python train.py --num_hidden_layers=10 --hidden_size=192 --n_experts=128 --experts_per_token=4 --d_expert=64 --d_shared_expert=0 --hidden_act="swiglu" --moe_layers=[0, 1, 2, 3, 4, 5, 6, 7, 8, 9] --router_score="softmax" --normalize_top_k=true --routed_scale=2.0 --balance_loss=0.00799 --balance_bias=false --router_bias=true --n_groups=4 --groups_per_token=3 --init_std_router=0.0191 --lr_router=0.00113 --num_attention_heads=6 --num_key_value_heads=2 --head_dim=32 --vocab_size=32000 --norm="rmsnorm" --norm_place="pre" --norm_eps=1e-05 --positions="rope" --rope_theta=500000.0 --rope_fraction=1.0 --qk_norm=true --attn_scale=0.177 --tie_word_embeddings=false --parallel_block=false --extras=["capped logits"] --init="trunc" --init_std_qkv=0.0229 --init_std_o=0.0 --init_std_up=0.0229 --init_std_down=0.0 --optimizer="soap_variant" --learning_rate=0.00642 --beta1=0.95 --beta2=0.98 --weight_decay=0.059 --lr_head=0.0119 --warmup_steps=50 --schedule="wsd" --decay_fraction=1.0 --decay_shape="linear" --final_lr_fraction=0.05 --batch_tokens=262144 --max_seq_len=256 --doc_mask=true --train_tokens=845500000 --max_steps=3226 --dataset="wikipedia_en"
Below are experts of layer 6 (counted from 0) of a mixture-of-experts language model. Rows are named router (the router's row for the expert), gate (a neuron's input weights, with its number), up (a neuron's input weights, with its number) and show model dimensions 128-191. Each number is 500 + 50 x the weight over its row's rms, rounded and kept within 0 to 999. Numbers have three digits each.
Before each expert's rows: a language model's description of what the expert responds to. This comes from a sample of Wikipedia text that the model never trained on.

# expert 48
What it handles: Slavic and foreign word-interiors
router:480495451512429564574517532498559559500478464530495520490489551529477537604375519530448563494420546361470543539430474457474534396525473368480527459491483435454537429527608505404502532457466479
gate0:417389517586481563499484525542490527460581441543522535441507544500441556485487468430570428508513591515546460406510637592351468479367466398512497511543475427464530500496491487473470521546563516
up0:567460518570413606455529419521519495434513637513452490519495574572510490466473441480495422511474462546513503468548537571479583541584467516517501545508530402519490557498533505574612431564493521
gate1:495483470504431544511552414551445516499469523419534507528464410522451564663467443462449486579466508520469583484465449448576533421516527418452548556517456435436447480512529497418526479560533515
up1:527526465389542476451400580459557581455494416538496480542593498474491470553453504451523461487526513502530483541472508478491519551459580532499518491427465447549498580507472532487480561459581526
gate2:541471437468531473581523538525523526449515609483474557464463580399469501472473473470439477515485611410533506499409532475500600515478464490602451498463576496437537479581458519494424566459601475
up2:463455544424570506513468444471560521566520556483555424534589466493510499505507540580491546502498505451560491449504530468471425413454497463515550468482571579429457523442538482464535541550505605
gate3:486581493529563518388479485487575444552447427433609574584458507440485489543444472531495538556564483517533511490532539560556488478418555484469419517495481529508531533448533624484608479456539467
up3:534463494509474614552468541512477536580453533576479521410498535492559523606490508538482399362511485525455593564528503424465435474565433619532487582464419510520523444456466390514544581507490490
gate4:563494480535432461461565591540572515457535464437527494557532509535530533536532554554410480589534519507474463609427540450634549530496491512522626534475489529513497588527460535527434431567467475
up4:512498584517536441503519450527524579458466495531593465430522533503485399459463520574475484457438450499556509490421421567508526550497589628459482531531464480432486462456555533497481524535447481
gate5:497524472504506595481580470494448495545495513550484488445468605547488481535504519417484473617498515498518559561497563527489531470532493596523526477454492452532477586484574511501486420493583471
up5:493524503600512464459564558519512485562563621427558470456474606498477521511561557578532441546570525513494550448531477578530519521475537541531555409427492542552546536407502471529454463509494474
gate6:465480406554509508519362479505508467485470473439522471470502496552375497529503527587389586495527503515470458485443516483587477451454439523521482486599533533455509496470515485458517536528432553
up6:520544528541502555555500526453498516531559544440568450433431484466623399444577437497484505510532503509375439514459448468551514482463478415538422433512505610580478477522438488438481496467519511
gate7:527510485527461399538463466537560431579452529445488518501444474396512492527480628458452542490458425522540410492473490446473537416561504466424544492467548458540517439473499491450555493482454495
up7:494557463560495511504514449468478487519498583459491497492480466516478435504547410469558571492505530396512500428611466506440626487448484560474582538539480515559515419481515525544564531452615468
gate8:510507496527522450578580491488516572489551486441536515464434535507430502488558486492426435575524520447543547543495448552531524489369570450489547546473483520545476495452533599527473443501486594
up8:569429476601380524557474436487547493513454541412500603504502591546550497456456582495411503454523570496534370530568477542553557332528536508512597515491478507512497502474424515498573490528496494
gate9:536458492507471495584459533567513557554528513558431526491533547403487496526502571543453463597424478501479513423474494486492492475495544502546506455465538562415474583539551498451497585503495493
up9:494459541493506552541428475519572526485541480621567434556492446513501446473593450543406562536459566527543616490543515578430549534515543531486522517568486505461482472460450501560544370457553495
gate10:416570509523492501534498602522510524529500610520483542473505483576474507446467482500460469506473439431563493517467472538456569527410531413585493479490528533510460462496672462463578568476531585
up10:505568548491451521569388424636453522479594536430476455473475504467510505511535438538483472551507516571578531549512481560520436479497491537576519564528529506449566475533630513469566523503499586
gate11:493458559574519480540540502614426501482538588503525567467543501505518535584540513529535556544462542509480617416477575562520442477479454471482556497447533524507540528542411549537549544511412498
up11:471460552471575561532450612457422492472484570559573505423527430467517526485502355521460516504425522486471485432589537523592477479536496457541491469508473483522566544578450532526538482536532366
gate12:589441449489584631411523565539471488459473396469477543564504553449575510452418474503525497470543549448483571472558492421497528497498472500522485489461459453543388465542465422462507411522431374
up12:592511520440464546443515562483480545486443488527470407550574512394495500540428523574462524508466556485535424485494528541499480551413531532422426527578464578495526607553482537573553521483460522
gate13:521543577520526496518510560459509472472487567462501457472518577499393566502492545605447490501486505404470520548372472537458558450518595429539485569485516486496562453544421565402521484479534558
up13:558520562520456415465584483546480413481521460459473505527451501451533565460575525490584496455473463513475499503538530480473482499561490570548457528487593509508569473451585541536524537502544476
gate14:551519552445436473577503537451467400500469474421410553507467498510498480493515492400504523541416585481503422530452466479510538428535461495499447523458467473575522491521453511488473438536525434
up14:532517544533457546559526512434452407506498427534467467441495523574564488562489529542389423527532518560557516588376502523505526584465523568479480631525475517502469487490474426526448520473485414
gate15:582476532595498507545573471464643497575425478497499455401520526517459512551501521552413540466643528409445556584433557538501487469575433517447395512505470436548438428520515501457494487503466528
up15:584431457499566490467497462400435477630592479510484552504516513430467455486552470550619471554551426546407509447444483493552416511474492491485567532478464518583475478500510461580495459493612419
gate16:505443491513513507484577503443464498495470434541519510494471481491562467484514582426513559593492550536510570518514429503566514562527432425463400516552539553567366640490461505500521452506562567
up16:404464573503537548447502465486483470491552594494526515470469465571589438568541521487574490569562378459624429457445517505492451466436517511445527524544489420460514415536561512556473357513517554
gate17:557570445395528472509535528421468514434478489516414489481478577427489494525455457473567527469568537466597575558586521506485568420445485479463569538517496563530460435503484481535565396537509429
up17:452532410504504573559492597409493508593528548624607519560496466556483386535429501525487500464537479558480581516553496476452495485541512450449519587499483522452483526490591550506459515487502519
gate18:395372587535504506495531496561491489445535432513447487467497521454526609444406486572477553472443487506479499529468452447486450482536496418490487522432465509458440451540458434520473502426499486
up18:455516492521525423514608528517537536481387489461566556537523503528469392464610477524451474439430553504431558425535576520510506435518519469500502526456541485515423458556577555420444455614504575
gate19:499469587516458567498526517522503571503604503472486509532433487457472496536452477513547543567432622562417496451519527500488545506439551468521494545520555525595554490510526424437450512567583457
up19:551467533536468506551548559520507519540409554464486466472459461465475464484544543447551435450470538496490605416438531533511479505454419478559497460527467480525528503546592489550553455452517511
gate20:611488393438481549533487519447524530530478483530559499501544465523527407501490551489359540459490553456550530453462417513576557422498451438560467529421467414494428467453581462448490530467552469
up20:493545454510433543559507609510466576541517494569413471582521589546506504474524367464471622477487539440600550564509540446478483578552503404499498397413519478430454420540584502446604502535480472
gate21:485505449468507443536510495458549477541466468562503456490595448485588472547500469519476349505461575491523579545463490534377502451519566507484683463570534532444417524475489505497486564433488496
up21:586507519457483554544487474559383505412478511389535540550516564549540555421471481490488535554554542479499403453467472438517670538445642480538539518486530573570528566471498518560494521492549498
gate22:532473534550464567568525561517498508532494477513593495444464504541485454457455483518476516439542531561410539538559532392494566540563483477564502465473451537607465452496469526506534486507419509
up22:624466433468448496524374561552455537507472453499470581445574474482487545370460494454539451577492511476471494418471512448449442511434514549451436559418470522408439513482555509465541482504559474
gate23:498605530464527562459459549486552577502500510487480497564532547560481474534419620558450589512461578490433508542421453549532492539462394464519448426501467422540547462464522511575500562546490559
up23:477484499485481478490584558574515447515374474507516386402504404569417322534598527427525480547522491433528412481476461533480552447495521489603579564442509460538514432515509512557504574433511590
gate24:540493515520581514556427494461514396506470447524558516501519455514476469511496448508490547531492571445551526542507480500520590554581542465472542478512430469408450473490451474531616513526448431
up24:506501492448541610514459543495481501530460509507527595564466547530537466474471521562439469584407508511535483497532530521517519522500504439463476497481543518508435535605548477461508550464420477
gate25:515532512429449574602553473495465553535473439608550571438417537577590502522537553523501614541537557473489491480576514517509445405432449548525452585475452401458493529522552476513456539575459425
up25:521507550474554536592499475539553436550480587440582484459439571535614526497506554496568558495440475545500425519476489488516465464474589463483449514475529520488507562473517537414530534512476593
gate26:453455506529471538564434556497529547521411518458485559438562455421471496579529518501483469475450513526474571465551534501500492412579418477501479494498488427499545568547516450512507580523444417
up26:468499478464489505543494494528529523547464522466474548443587464465482476462543487586538568529546506463435555496509585477510470509525573581479491485536608518507472410519472531456507508486415536
gate27:425504560512533459590573509434427572373533501488436553544547485571585464507494481478501478571377626414543472554483514532464506536533513520473516477480426527479583503490463484486497455557478554
up27:579539532558470511512578395446568540437474448424491543563478561547516486545583507499524532454525536484534518496528579492471603491513536552538555432442497568541424434415577505448477570505486530
gate28:712445455473460501497505518639468531447476607508482465455467610549505515379394475435424533418419522481535528570528505572501507506576471543495572598431481520499515509535421483558526444426508506
up28:497458490530498559558451499552381535489483485552534525410491473440479525574463459471492485456446445497507566505477511425465445539462571507584469533544460489529555425416510642494518467437520430
gate29:506501569539546450515465444501485533506410504456498523441495490489475525505428546542509471475451613403458476616458516569478523463519475447495493481488502489493532463483451489589560463601430442
up29:434405474508590470459552556558509564590618512473532455585460534444490429496524519488519540525483502507498456506413463507378589483519472544481529565491447481541481497492453599469527483463515430
gate30:454462540563464511360496582528530513479360402421482519507448432434427519445469509539539534517492485472496566561454515463483608552449574433459416569539522522430531556574503521442514482452498458
up30:469503516517456491495438509453542488488421414511544592499446472636453528523583491440529407528469566512426587503528482476532498520413516432552449546442487504480578383498457467438420460477507529
gate31:524549436415473534434387469469485544511491485527464539571456470551534511501432489533443501462408476453456554528377417545423415466513466456421509485537512454476452493482608426525589616547524446
up31:430472475471589437528629480593544569454468529503394461480510575477449491564576454439554507482577442522544521516510568535496576547545621606444564455533527587525539590499466522539436515536450514

# expert 52
What it handles: Mid-word pieces in headings
router:486545476405486604477491510446497371509507520520540460518579513516510470472561500548525463419503515575525426439534485507501503535531484417558512518451418464463476565501558445448426516422344527
gate0:568560557465610545417469505500487498562429457473511458532470493453588455452476492479438458395464487502540464455506481481527566529469551491481537561497513408523549390590419383531475593544469597
up0:388562506505464559503468491434598569501456541468476480508528505451596409450530451489519506500538456465500521523551534418424498492509476532488468455489691495484593547459546536486474491442508561
gate1:387462479534481590629462436563532456433383456532451449491616497449451553520523423481512469527492539547505496512506464490489531535517492456536551535466485455506516521465551453508444450437501489
up1:464555472477490510496500541431500419493493410678517435558443554480557553549503463507475521451546598482475505491543459514480593539499528464532510577458615411542507523513479482564430509477439564
gate2:476448531493425496499511500525478547621522421446483440527495495509476428494471555562506468543526450593543533587510491577541545500485525451646510538403489475433421497577586525518471578479532633
up2:457517476582572519475558479550496498510480567441501524417555491393584526479462474618407495528438484463543515466620565449447474552435638508465579533428461527438536476553442476384483490467508544
gate3:496603420510504522487507528526524458507395507536468482557538521390469515452538461514438412499408513476563445499448425529531470526472505533519529591491403495591387492567561460482503576501438516
up3:495472475490555514550453471493550602430552499451470462606419509611550572577612687495551471522502478473461463498439512499476515521519514519471412495539393455496558482498449588560469526481484486
gate4:541538519524506501565484565488510439529519516499479463489553525576560495447526513430524415596530555508460465375446633448390502551449370490535585555490490536536587563602552496411439503514518492
up4:426558528518514526493507491446443507521511512511565453490521527444528428383550553491581412422472480450640543525514524471466533470436475502510457449500490429558424453501469514401459659355526468
gate5:571467521450569366505521388472489508565495440493506419404535588468474514540479602506456438541480560412535507461383446555457572456624593562423523490454434530506455455443479501495505481555470508
up5:508569442560456564514501421556481584445526468468538559393528464575486541573588576517513506544604578493509480489555533539534638557486470470467443583576505479473592473502494505524447505533551522
gate6:403547521531579575504508540365463406438483429430525501468559529488530500519565484537467533472518504525498524418436519531434507560567485471533526495488558544585326502497513494466478450438399471
up6:496403458611409456451556518490487547543462567446453520509505495482427532573517561539615510554517544476550485528535529495513497429481507615476445432523542509434417394457539464524469591484535468
gate7:472513576493480483468456452409488471479504513477488489443500533423422446600518489384494487405449519472502529498581545489398545519373460501435471597514554500569430564499541463524454481544464504
up7:470471626403487556539514524477596605439503423445455545528464545457546516448487460521492535487509453458597483590413416559479459504441503536533540408447414530517457498460473494510555465507534441
gate8:511578622405417415537508541549567496461513444452568533525464502492548502527525526372498453442588562500438533503595524526419571489460450503586481510507574520526478521490510410458508539455491481
up8:502420580468586404544496515500549472556538482580487567556558465502462518484506467509524510564555486457583400508451577506483428488613374430530420432376543458537438467545546495460578460396446490
gate9:522527547474493511486553510425507422504429389437437554572479523528488561423476410510575481459475629540570477489547514470475524586633558489515564553569468469619457588486621473518493466439486506
up9:642493533506406468435516442579543498514573587494593476545513487561522470542538557592498496536533587484514542404456556520589536612438484423457494542515502456463525514521536491551539478471504493
gate10:528506481513589595495464558521497476454491435485514429449529489465532529513456536521485480422483487439510474563508437472547503591565527496558506478494504467480477440587441501526433468542447471
up10:537537488502504486500428474494497455515522549541494506472521411614493568561537528509495414559502439551442486555510442520494528362530436457464530439573455519489498441552498587592526524479510510
gate11:535460573445449514508429532549511427516471499429401537492478460473532488590549574512593417566594556522489488507520538466476501484568520412567585562467439557542557538444497451437485508604437482
up11:546543439445492509493602437475482501522531501531486531528450515463535516605445513402497504532543478468528469474489480546560565580599498462455466442488449501508451552579533430546527474460409519
gate12:471438493399459480480585481426579445548519558445425494456557514495486467550423502462492541411479506477597475583546484506487518474582523525525488522430473529411504520501406419479512593517412497
up12:533578431515495484495488378401537422491495512565494462538478399516541493470549482517545519540561541545490539559571614527455614590526590442431578642479538455523597542488494429543398419499479486
gate13:508526497453522488490496518460438494554506562503416505535517519473425470478536498508460449438488548513490504521555574572453561520420455441559482567482461498528544597542546463458505533503520411
up13:471538571485533516519532580486524504538460429590443537378447393532554515545535544388543481467423442473572494473641574530515510485494567474526446464537579577551622473507464514543520514478517549
gate14:529449557518526486539535509453492462534465530507480553506508517474541588455442511502486576498551420526544452532394507489455557569469564530496555637484421487492488548531503503459541570562497588
up14:474566482477533528501464528615404503520510445541577534459559433435414486516512538465627470566483575523524470524439507482523518387453405479525463393506494552487500473492474463628546523523499493
gate15:550523515420515545506412483536568586581444527416538485542446454501517501479534453399411553507532524520486414504463495551463534517496443541496533519484471462496538481538510442541458528514460511
up15:555442479610462483531545456539480457423466500524520515514593401477538388456546491448457480417563557496481498511475537447538544501538549496516464491521486446571436483534503515536469502438571454
gate16:613469480406450517485531466523549509558453503485431544594524562436585544464446470641574549504513550458477496450496567487510415526529411513466503406455536504527489463469533482584492497547446499
up16:497469450473443528548504506480513580560539495512469571437479563576443507453409408476522525511517456481547520445515442500493411586497515459524512555461529439491555550617505474510492467542523516
gate17:494506531466475568544404578467440513498413534374468468493500544502518506552470485552492506458430556478485383469473466568553465462479522455461560509466446574512524464490632572444468507415455438
up17:478490483485532543517507484512536442446545444591498553442489432535472526478568569389427472463502504514507501460462415640498482534536466466544534533576440588501484559553540535563509580486437471
gate18:554509554462509508444510528425473432479490489518440538448579474520574509531513456557422434409430441423453506515574473491546460503457461466597488592532460533421453520525462469452536439469517495
up18:566613526558468412607517555490481571481509558575453459551478467435465553469467434461501543492414647562500563449579536530535488504546432561499557463608484506521583462551573430498434445522535502
gate19:489463560424422503586466471430470473449440453503432471507517549464525441509485586473503516509587589549482506382440479545412517515417461491554546616508448563505543513542455496584549512456505634
up19:505360359522466471510503521512463497469626376388525505530460485475497479506534553473382432481520501545525512508447570494514518569539457614470383556476504515480422487521496469564453546559429461
gate20:625559591530516529506574535406461422454482468480490410522577555490421409500493533552499523598505486574495479438424515506525521496560448425504460480511458516434467617486485398449439465569532478
up20:498423524441589498430436499443408564537553507496579547490570501602627535487499603547505467515512493496531486425499464438580530453638494423464416555550425542466541471463535505527604481526563479
gate21:436575546461537599539408511495536474516490475472387486530523578498540524471547493487464509437474596488443374381471562424481545536402446455579485492573539479523467471510539484515470544458499507
up21:500492592568417515501549520392451510436502545491573493540571457483481520584594489528516461488628458515409488553389489496588480477441487548509497513570385491579527396498503487492500546496480497
gate22:412490552411574464529549545368502499526474543499472506601572480480415495501543543586473541488490511489480543523508368492475548578520513433564580471386460511484526514522549471422553486493358483
up22:501469431414473455482536508503562393620394516484520437455493495475479466429541500616556605531394458453545485514502505540487499448582450483492553413580541516556570535499460412529524480543534455
gate23:584535567465554527415494447498552529426417517493540461503545465534508567550525497472592486507470550518480482484542518532463568464494379498498573529392508533487464565488512529496610507576442510
up23:501413477564522525491517555387449580446522435535470466525524512486495520546431496342422499516538574520457547602497452541519471520494398520458512525443545400467532573519525528579554501526409530
gate24:532483503462569474473480567521515444594420534593459448549504484429480509409498516503450512561486541601478500526529557508521543452429432460512560524472471533498508614529442454536465515479486466
up24:533406458529567575462407450522531517468497530492407453514562487340377533515500555601468479563493500458492477478436501507470469527446491463422362496470531448396494454510445559492545462464507405
gate25:504517507442464513487532434537576360528349420530435524536649536493469473508520395472578461530480505476506571386580497552473523575512410533538473468510522523512436497474484489483485487440425525
up25:508464488457488478498562483420517469500556476585577470541469497585652517450472522486450419520431541388507478571493465501496506420445477512438419528552603502466437405532510463473424449555473496
gate26:519459513496414409396513531417563487530544542502459449504599569494484493577558453425494443536525523451479507475552525545462546533491512560445513476541566527486505563416461536508559422562527426
up26:559443495467439543474474530477473604500545487448490519460484437430524415523431407508452490481522574400576459471505539566532469470441551592475429448521481523469533506486495496521492537573571490
gate27:437524535542508512589457512546515394575426526431575530536514527420595444443490491605512511483586500486440518463594521496383577555484517502488499453454499539501424538500537544458475488481463586
up27:495563516538470484466470482442586511523555486474504564606499448471542518532529566458591545526505443424530543516460458515471531457509459446466505456466499504448584600557611580470489527576458542
gate28:542420514445535516481590479541516459608466531541473496559548516509371595543566480423542554464546568512500483491496446527528492532503481473494549571535385435515499523522511479460521532497473376
up28:503444522494325538549511447498539556526497571393427561485428487494500548483537522469527555443488451515386578520464546558534523521502499583557526488498610415533533474486484493525515351534468442
gate29:492544508569532551531469489512547506548535487505516496529559546512509534441474448540469507465557568596525458399536386588498509520479549438494461553526514467484485598509608466489463533361545477
up29:407477466520546550492470540383427508448565533546472491628551461485547447435499546485486453496490577598608576409477530515481485505441389537455462568444458507522484477518472440448527545509493394
gate30:547523509492493505472508471457427543493417519515475497555581472418449452515495417501556500453473514547586539472468416518559519476467416536499597510488439559490376487516531469511572467521463495
up30:517564466472414481564478459599496468472506513486425453553484461494532442504389495557513508529512482426425507505495499437475526453472512361536500603517503464563567481496582578451457430502436434
gate31:470522547528482589516504564481576445550453443333504485615453514513421489502476446576449543511492507590492487471479456452483499443534536441528509492488420485557483608529482521469496515533490445
up31:480472420456481594366485412545487440474435356490521586542535501568472521506475513525479502534478541536551495531497563499477546466502610452477487504491507500513490492414491528476479502495526502

# expert 36
What it handles: Name endings and saints
router:430404427482569488488467502471615587499409445486396419432564495531555587506482535509485534539551519565548474525499445485438568515524449434523498445512476479506489476564545526495541485398512467
gate0:458614574512521598462516442586463493538488463451452503505502514546436516411480337474540501490486542381528490492511514565504467504479557490622540579589520537548586482447524514514477515478575496
up0:523429479477541540510579501518528456474429481420517632482490434485491386460590363478503528545548490512495499496535469527482455469451450504500546519632519455548502455495460402491497478542521509
gate1:494532479445484503507459526440481449516395484466505531441556497411499477549480509450488481457564477564533493547468525483531556483452522479551628494544453523481460478558461518518498484631464496
up1:558486472410475466429517545483440552482510529438425532535580495526536522472521408478471428440410476490571441566477474439520527555481521558507469471499409437548459521562547520525521516470530514
gate2:554569448446479481496522445466464510470444469583539487544458516410555459477515447512502604447533443505465488468512504448596456468539446510491505506488453410452515581458492473527469507526554509
up2:547491547592511483472530437497430449494487531418479550582523512538509467583605580570497570513472470430554496545514540484535525525487458491508453452509607555487560518508415506428535601493573515
gate3:523500494526490429552534617500475557529455544520509447469548551547491509533418450473520512551499441469492582562510374548508505529523447453536443546467527565560436451521492507498483518513589486
up3:568542488471596465500496553496524429504540555481568383539545463517541520538558475402480470534449482551526495466546491546458562559510428551454424463508578516534509497519489457561529390521461541
gate4:512511478475548476485458501471554520549554548489403473494610453541528510542512455439479458544471479517572461527559577494577448536527408495590628495550566547520470442529560500508476525567515404
up4:428574542496483495528524546404424527515597482439467421511514551526447506455496505461518602529463633430552507546427527450503550519569577442461476585436447545532527553517518451463588539392525517
gate5:554447482457535448559522575494442372428501587645448595492490441474570438466456494521459448539487486482452449527514463565402454594516495523465586547468524582454443493450512483487492437557517551
up5:440503542575501523554472596534488482481485454391437546547524596560477502462509560480540500594495555456436459498496520450437516452564489611516466582538430577513576568441514543596450478494547474
gate6:421571589496459561654469545495516522555416558524592548434401545429526477456467525427464558520563524539548500551557576520460547433517490495479419468527514417498548426574506438520487482434529464
up6:474531547548462385549491452483506460564570527644547523490415616454471425511611565620444480458483638518482454553498565521531490523428461559447463601533463512555507443457511480472546422373500547
gate7:544513444381505564523391422542413554493456488604506480442467513483558410543506464510531540470451424491513466541417429509563519466494479503536583446504495560526428487510622476557511565451549504
up7:492530485440497585520519490429467525559548418627451593472468476587522472549448437451536512605501425482528536498589453504500544373538544471529487542587522593485511559552451463460541473584496510
gate8:414548493468536508422510431557521556536515469486506503434497549451532465458549484332453512470524426456521488541466497516482463531538490540555438447379555455625520626519558495559560424478551502
up8:572559462426518430544487668396496360517399527576442549540548533501503484526526511529506534528548563483489518457410506544523530508518536527573516546460508484498478502462471470494474543523443557
gate9:542457483541496478498481489393492490587486418398526522517493438484526503511525466528525545489494505600459561652531534457505484538464449572475429539512545603445444444634538482584508356458455468
up9:600402484486422537461606563578580650428495433404433494511517407567490502499529486499460520449450475477482471588479507515498534504499501580468543485550428455460447628490590405590454413459453491
gate10:438487497473502511459507496484554512465449553498580530493522498441394455476538450489449486510453525495506432522522552569502477497568448543483489557506531472572467491505480565525534569539508514
up10:517532522473539449497436431509422419512483427416536422531437486464528468533479562493478463508538564513427565485508516535462493424554549533559458548380521465384610535497426579481440497476485488
gate11:528545592575591417601503558432464448468450490398533487623466459587478534483535573461517469570460468506489470555489417470452466555549467467505537509601463476500593547426464477462528445500507496
up11:474388527411591614448543521525511508524445480522517528503523522500502455455524451511529498508443480561435485440506545482581556517523452527565425552431580370408594396481542501511462495483554482
gate12:489505379454556564498428494464547539562463505534487532520462515519451464508463498512454492502581498483564489499469511509377512565482454480508466453455501548457547496627471409534492578449465528
up12:528496508549408491435511550546512547578552435331464538524605437498503522517505540505462446496484502461554523455465573534600452447579583575515539494575502540598590520471433511533582491600483472
gate13:547510504467610543544482452585525449512489539442490481553535472527559591638447416504512458498482510475441471436471495543578424457489476503473558503459505468519461519557507517500548502441436477
up13:493505461474515570511532502520526497639496484543488569447482582583483574514529551514490549480545525530498494457586499539478553498439571512579558453440537537517422522547490512449471424519522468
gate14:522459509557454535585481523464576384487554534418528509513545539527470577520561462510415501456589558529546476483466492517456540596506498491489457551550431489537484455514484458445510541411399478
up14:562504470527413478558468484516515517589590503499541508529428561558501534410509461422509459523480532501527529503516430501507531539531428480507551436530471479571521568516527553446555499518633510
gate15:491476456528502542555364392425538538499476434622524461538490440517437549567461506468528476567502505551576515499445534588533592542500519503470558513471495526463489460483429488490574463506530571
up15:468534522588518475572493417582477548563566463574565493540591400428563449544445554522559543530455469529447546526494429462549472507560488502460440499529469555506512466564530499452519509532488496
gate16:483472437474471506483419536566462585424510518609472541475607513446511510430495483508452458519505552537481537496478482536595499547483444578626556444466522426374518455466485400468545469371472495
up16:552454524549538532518493515526483361443450430425627429632483498481460483514525491471475549496425496456555461557471517473515470512528561531501526559531501506472527644500495550602498456578434562
gate17:537550531491503490542548433561446548480475507613545507498446527505465571522647458500548558543451595523479496498523516343493545455479514427507505541519536489533551549522488502489528476600507491
up17:423515479571487529489496475444451530459538464547535422579553473504487572434585468473449568544552553501471520470540508530435596616593486464475546419609538509525437472489440536501474540491470539
gate18:533470488510518578557527520459536544593560430559544478571543552455532463478470521439584547566459624482500538448490523511456433618513493574540491460506424528509447439554594511494480520516460571
up18:516522554422440440489524548450491447494541480499522605514465532475527490490577460492543525501490561452526489457514543460481478499596429571509468485499492565532518503500525485517542457495490568
gate19:487458452489565512481478426525563511474540533394491463458514507494498527469519422529453472460479443436519453525497460460459500426531469491411515449519555473462472484545503620532571465426510456
up19:433434465519511540447517448540511540465488544355437452454499450517519506449524451558500520496481498551548475499552465445466511525593495442483395519540546494500451482520540529354459403450572447
gate20:578512660446545560573502608455584490510470478620404542520511441491470564511501447454534459512517492461469444448436484477411581552538591595497590400604382520568541460534418518489483475475518543
up20:539585492575524432500486436531485482557496502589406473474394463468471386467570454462517513526540422571484569402486532438462435469528503485463545561520527470404472491448507433515457471489567416
gate21:406461529518610485547503532457494527420517443493499468414531453482481435596526509474477493480474549501444597549476570537520550481463492508518531518551542455509526483573512475405476463464479495
up21:415451569506518493445502474523419515521508531474524551375492440524530507430474535462540509495602521518569475466550519528458523487508486470508451528491588488396538474501508590524500573430476547
gate22:436537490479466457521534496506540563478464461431479511593502449429531458464486498469495479626464542567454529480443465519442598464470418519531581505435470582530516512537547493465476400542598407
up22:503528525471475358479466582509506507573436589633547489485577563524518428434531387516460467522517460522523465486558526487478571503532501538552589520570464491500547526517445449611455544523546445
gate23:524410536578479486553592419401655561463577558433481440393541532465571545559527508515502534421600451529548510503548514658538512559517478453531611416528476507482479526521515537517529474417559540
up23:558517559472574519487420483469518460606586520503492562456566560485559477531424561452512446490486515550474482592473491426544520442415529467515442485508498600529444569418461594537625524545439525
gate24:609494492535519421566504535478578496521433497407539464498401463513520578558437504562534577554466587440471494533573413373469468437515459492546546473478512519470553468507639541526511376512506483
up24:561474618524575527554492519457548482502441541406496461506550518535562603572531535537511516568500561505469531576398620452472485521488588454444465447394565472494503407550522507447548467485562517
gate25:517529429432459691541511436520553491541521484488467492443387424465507516461537534567575460553439431409538512539478471526599493460526540462498451474543540511523511609605513514455525482450493551
up25:496493535422554523453511509517509504451410593512511513486541518435503495464547509456462518434382585475525502542593527531454494434475509536529489462430454424424513420455473511486546507534463530
gate26:534515475501512589413566450577497553494470484515478586577451458471513461506442459509559423651493487547363481474378516566556518554403458566450590484550485570526457481616523494560443499438526578
up26:548590470445499521563468432494505535533571415491545522458402532472466415521465531551478484535574494480388519502453512466563455513541541418512578380385499491550563482517494509498512546488493429
gate27:487515471488423557469495487570488527440574406498484512497618503507456554516433431486540572496570447551563471488490526529499485495499473538544506441480436418460511439551490487586533518479524469
up27:464529344473562513569529514475500445496467475527523503540547466542479493535460450537506519463596542441548486412496437581424508509496443522461529495484547540480361497497554486449541599469450506
gate28:528551463465417466494561461522593498440477476538512525527501503408516571477453490537553478585520490566474402545463498512542523543510519558450536586528515477453460580498534513476470493534470497
up28:429415447581453446486461472546471526514597487461575520456452489563483433522520497562585522487501499424489530419485473476451471545560477527462626456408570472482488569506486417413482499536494441
gate29:533536446506575478527437443566469456500521380561513566442523530509543528432533588530532566490538488479570429473529532496516389477491450463475605473560456483565398428443527378483522546540499482
up29:503474505486523501563550528544439481430558536391350521494522544456510525476507498412488466570528508555543497512467458411564604518491539574496525536487536406502594534527442564556591464550531482
gate30:555572514496563455482539465484487487485465419411474509401498506500475463511501484435447497508496442474551498536510576498494491451526481566488474514572478466507447468467603496433470447546550447
up30:407512577482498477464509486527511455529451529451434446458589499549591521484527419484530564419512507540522477539408518518502532461478512531489501523458484425532488579488560526503482532523440518
gate31:454471470481476491512550454550507485550526530497542380393545440464559534511456405497572528508447459482506319563568553501554522497501458474499516520560430436406452477458469542437468477530435560
up31:484516535526405492424584564441520501449525456438556541425605498439464470468524519515473481534443479480447554575485483554449556511525498570488493434561557534480561477484500499508413512541490545